From a checkpoint of a small mixture-of-experts model trained on Wikipedia.
Size: 9 layers, vocabulary 36151.
Below are experts of layer 3 (counted from 0) of a mixture-of-experts language model. Rows are named router (the router's row for the expert) and show model dimensions 320-351. Each number is 50 + 15 x the weight over its row's rms, rounded and kept within 0 to 99.
Before each expert's rows: "comes after" lists some tokens at least twice as common just before its tokens as in all text. This comes from a sample of Wikipedia text that the model never trained on. Tokens count by the router's weight.

# expert 74
comes after: " the", " |", " of", "|", "-", ":"
router:62 62 44 48 29 24 31 41 40 66 76 60 56 33 55 67 56 58 62 56 80 56 58 48 89 44 14 73 70 90 38 55

# expert 45
comes after: " was", " to", " he", " and", " is", " were"
router:49 61 58 56 57 75 47 39 56 40 86 56 40 60 47 77 68 56 74 36 56 69 37 49 48 28 70 48 22 37 53 58

# expert 4
comes after: " ", " (", " was", "–", "202", "200"
router:73 50 39 52 60 71 62 44 23 75 19 32 37 32 65 73 44 60 27 58 47 61 58 56 29 48 61 55 41 38 32 34

# expert 72
comes after: "\n", ")\n", ".\n", "3", "1", " such"
router:64 53 42 61 42 58 11 42 40 83 36 49 26 32 51 68 10 53 73 48 54 39 54 55 51 47 63 46 36 55 42 66

# expert 40
comes after: "\n", ")\n", " |\n", ".\n", "==\n", "\""
router:80 48 75 47 41 74 00 43 43 46 42 40 67 34 57 76 68 80 26 35 23 47 40 57 71 55 40 57 25 55 56 47

# expert 61
comes after: " the", " a", " \"", " (", " an", " The"
router:75 57 50 34 41 67 86 38 38 71 56 60 30 19 46 58 63 68 58 50 55 48 42 52 89 58 60 52 50 59 24 56

# expert 27
comes after: "201", "200", ".", "202", "199", "–"
router:50 60 64 35 54 75 50 34 33 63 72 47 67 16 61 79 47 74 46 39 46 60 37 50 37 55 54 35 49 94 34 27

# expert 52
comes after: " the", "==", " a", " his", " The", "'s"
router:33 24 63 49 44 52 36 38 35 17 48 48 62 68 42 25 50 83 14 64 42 34 35 58 43 53 37 37 58 77 17 64

# expert 2
comes after: ".", ",", " to", " and", " is", " was"
router:49 46 80 46 71 35 62 62 79 61 68 48 39 51 50 50 52 48 55 34 54 57 48 49 64 45 53 36 13 32 50 39

# expert 48
comes after: " |", ";", " due", " part", " used", " based"
router:23 20 35 57 47 54 30 49 33 40 85 36 55 23 40 26 39 61 63 42 29 41 45 53 62 58 50 44 59 35 29 62

# expert 13
comes after: " the", " a", "==", " The", "The", "'s"
router:69 37 44 54 38 68 33 70 49 41 34 55 42 22 38 77 37 60 23 52 61 64 57 64 55 32 48 62 81 59 18 82

# expert 56
comes after: " ", "201", "200", "202", "199", "198"
router:56 61 53 46 84 49 65 40 35 46 23 60 68 44 49 62 63 85 26 43 53 61 41 47 29 44 34 57 58 50 32 45

# expert 3
comes after: " |", "|", " in", ":", " May", " March"
router:58 48 55 59 68 56 42 72 38 52 18 49 66 63 47 63 48 39 40 46 41 90 45 52 26 47 41 43 56 51 70 43

# expert 10
comes after: "201", "200", "202", "199", "198", "197"
router:47 50 31 59 52 55 66 34 25 52 47 54 61 27 64 70 52 82 25 47 50 67 53 58 36 38 30 60 92 97 28 51

# expert 31
comes after: " ", "1", " (", "2", "–", "3"
router:66 25 67 51 49 67 52 85 93 50 41 52 32 45 44 33 54 61 37 28 49 44 71 39 72 53 78 34 68 69 52 64

# expert 68
comes after: " the", " a", " and", " The", " an", " his"
router:74 44 78 39 39 48 33 58 48 65 39 48 55 41 31 63 61 51 43 48 65 73 52 51 26 32 48 32 76 57 31 74

# expert 54
comes after: " |\n", "0", ")", ".\n\n", "1", "2"
router:28 60 30 43 35 62 48 57 39 42 38 41 51 48 20 36 76 66 69 35 50 73 44 46 69 47 38 38 43 72 51 68

# expert 63
comes after: " |", "|", ",", ":", ";", " in"
router:69 42 45 54 60 21 63 67 55 75 50 51 38 43 61 42 31 40 70 56 60 82 68 50 49 52 73 63 50 32 48 53

# expert 70
comes after: "\n", ")\n", " |\n", ".\n", " which", " It"
router:55 49 58 60 38 65 56 35 43 52 32 42 36 40 83 99 84 48 52 28 33 56 55 39 70 32 48 82 31 42 61 49

# expert 38
comes after: " of", " in", " ", " to", " at", " for"
router:65 22 68 52 61 25 48 48 41 70 32 52 31 29 55 44 58 54 26 49 65 39 53 51 56 50 32 27 15 73 34 42

# expert 30
comes after: ",", ".", " that", " where", " when", " /"
router:87 40 51 27 39 52 60 53 97 39 51 49 27 53 40 83 71 68 66 52 55 28 56 49 70 47 41 46 26 52 41 75

# expert 24
comes after: " ", " (", " $", " a", "/", "–"
router:67 54 72 37 55 69 60 60 37 61 41 40 38 60 59 67 41 87 22 49 45 86 47 46 27 52 60 59 50 52 14 42

# expert 36
comes after: " |", "|", ",", ":", " in", ";"
router:65 63 67 55 43 38 52 93 34 61 49 57 43 59 54 47 25 46 67 65 52 75 63 54 56 68 68 53 68 09 39 56

# expert 69
comes after: ",", "0", " due", " well", "),", " up"
router:46 50 27 29 32 77 54 32 92 64 68 51 42 37 43 30 56 75 50 58 50 31 52 57 59 46 72 52 57 35 41 64

# expert 35
comes after: " ", " (", "–", "1", "2", "3"
router:49 44 35 54 28 82 35 47 84 41 42 53 28 46 49 50 56 50 69 37 49 40 86 52 81 52 53 48 73 40 55 58

# expert 75
comes after: " ", " (", " the", "-", ":", " in"
router:38 60 39 48 51 42 53 51 71 99 77 60 39 62 37 43 61 48 37 58 64 38 56 41 66 49 15 86 76 37 56 73

# expert 65
comes after: "0", ")", " the", "1", "2", "3"
router:55 70 47 39 35 59 64 34 36 56 46 43 39 29 50 61 48 47 81 38 66 66 48 52 25 59 41 31 39 62 28 57

# expert 58
comes after: ",", "6", "5", "8", "4", "9"
router:75 40 00 60 54 20 64 24 10 59 43 56 37 38 35 40 39 61 60 33 40 65 42 57 84 39 40 53 39 48 38 53

# expert 11
comes after: " of", " in", ".", " as", " is", " to"
router:28 23 60 58 45 35 66 49 90 63 60 50 58 29 69 77 72 64 42 44 45 58 62 48 56 48 70 14 30 72 54 43

# expert 62
comes after: " the", " a", " was", " is", " an", " his"
router:64 73 72 35 54 59 47 70 52 83 79 45 41 44 54 59 59 48 53 62 62 63 38 61 35 45 60 62 56 34 57 53

# expert 51
comes after: ".", " the", " The", " W", " a", " that"
router:42 54 63 48 42 59 44 39 58 73 49 46 29 43 24 53 35 70 59 35 37 49 64 38 72 60 71 74 52 77 73 71

# expert 79
comes after: " ", ".", "–", "°", "′", "/"
router:58 53 38 61 59 69 63 63 56 53 68 42 54 45 78 46 34 72 29 64 41 37 68 48 16 56 44 69 52 54 49 72

# expert 49
comes after: " |", "|", ";", " part", " University", " one"
router:53 73 60 45 34 33 19 63 33 38 53 71 28 78 59 61 48 39 46 29 41 36 55 39 34 64 43 73 40 43 58 50

# expert 23
comes after: " of", " in", " to", " for", ".", " with"
router:44 19 58 59 46 54 57 49 63 44 58 59 63 44 50 62 66 84 33 54 42 51 39 51 44 61 37 26 35 71 37 35

# expert 64
comes after: "-", " ", "201", "200", "°", "202"
router:45 62 59 38 50 52 76 84 70 67 56 48 41 34 41 62 53 46 35 46 44 70 45 57 36 43 52 41 66 38 11 53

# expert 12
comes after: " |", "-", ":", ",", ".", " by"
router:46 49 63 57 57 20 35 24 59 79 80 57 32 65 39 66 75 45 50 51 63 30 36 55 66 48 44 53 27 38 50 58

# expert 7
comes after: " of", " in", ".", " to", " for", " on"
router:58 44 68 58 46 36 61 42 58 74 54 28 58 56 41 79 69 69 46 32 65 68 28 49 35 52 68 24 67 64 37 38

# expert 43
comes after: " |", ";", " United", " August", " May", " two"
router:75 49 58 47 72 63 56 40 50 73 37 49 58 55 47 61 39 71 64 41 29 43 42 62 53 70 51 49 35 72 51 33

# expert 8
comes after: " |\n", "\n", " is", ")\n", "\n\n", " as"
router:33 58 32 51 51 84 31 59 60 75 58 63 47 44 56 61 58 43 49 44 49 87 37 56 63 45 44 60 29 58 42 33

# expert 55
comes after: " |\n", ".\n\n", ",", ".", " |\n\n", "\n\n"
router:40 79 40 43 50 60 64 28 56 77 65 49 50 65 47 50 47 41 56 49 43 44 54 59 75 55 46 43 23 48 44 45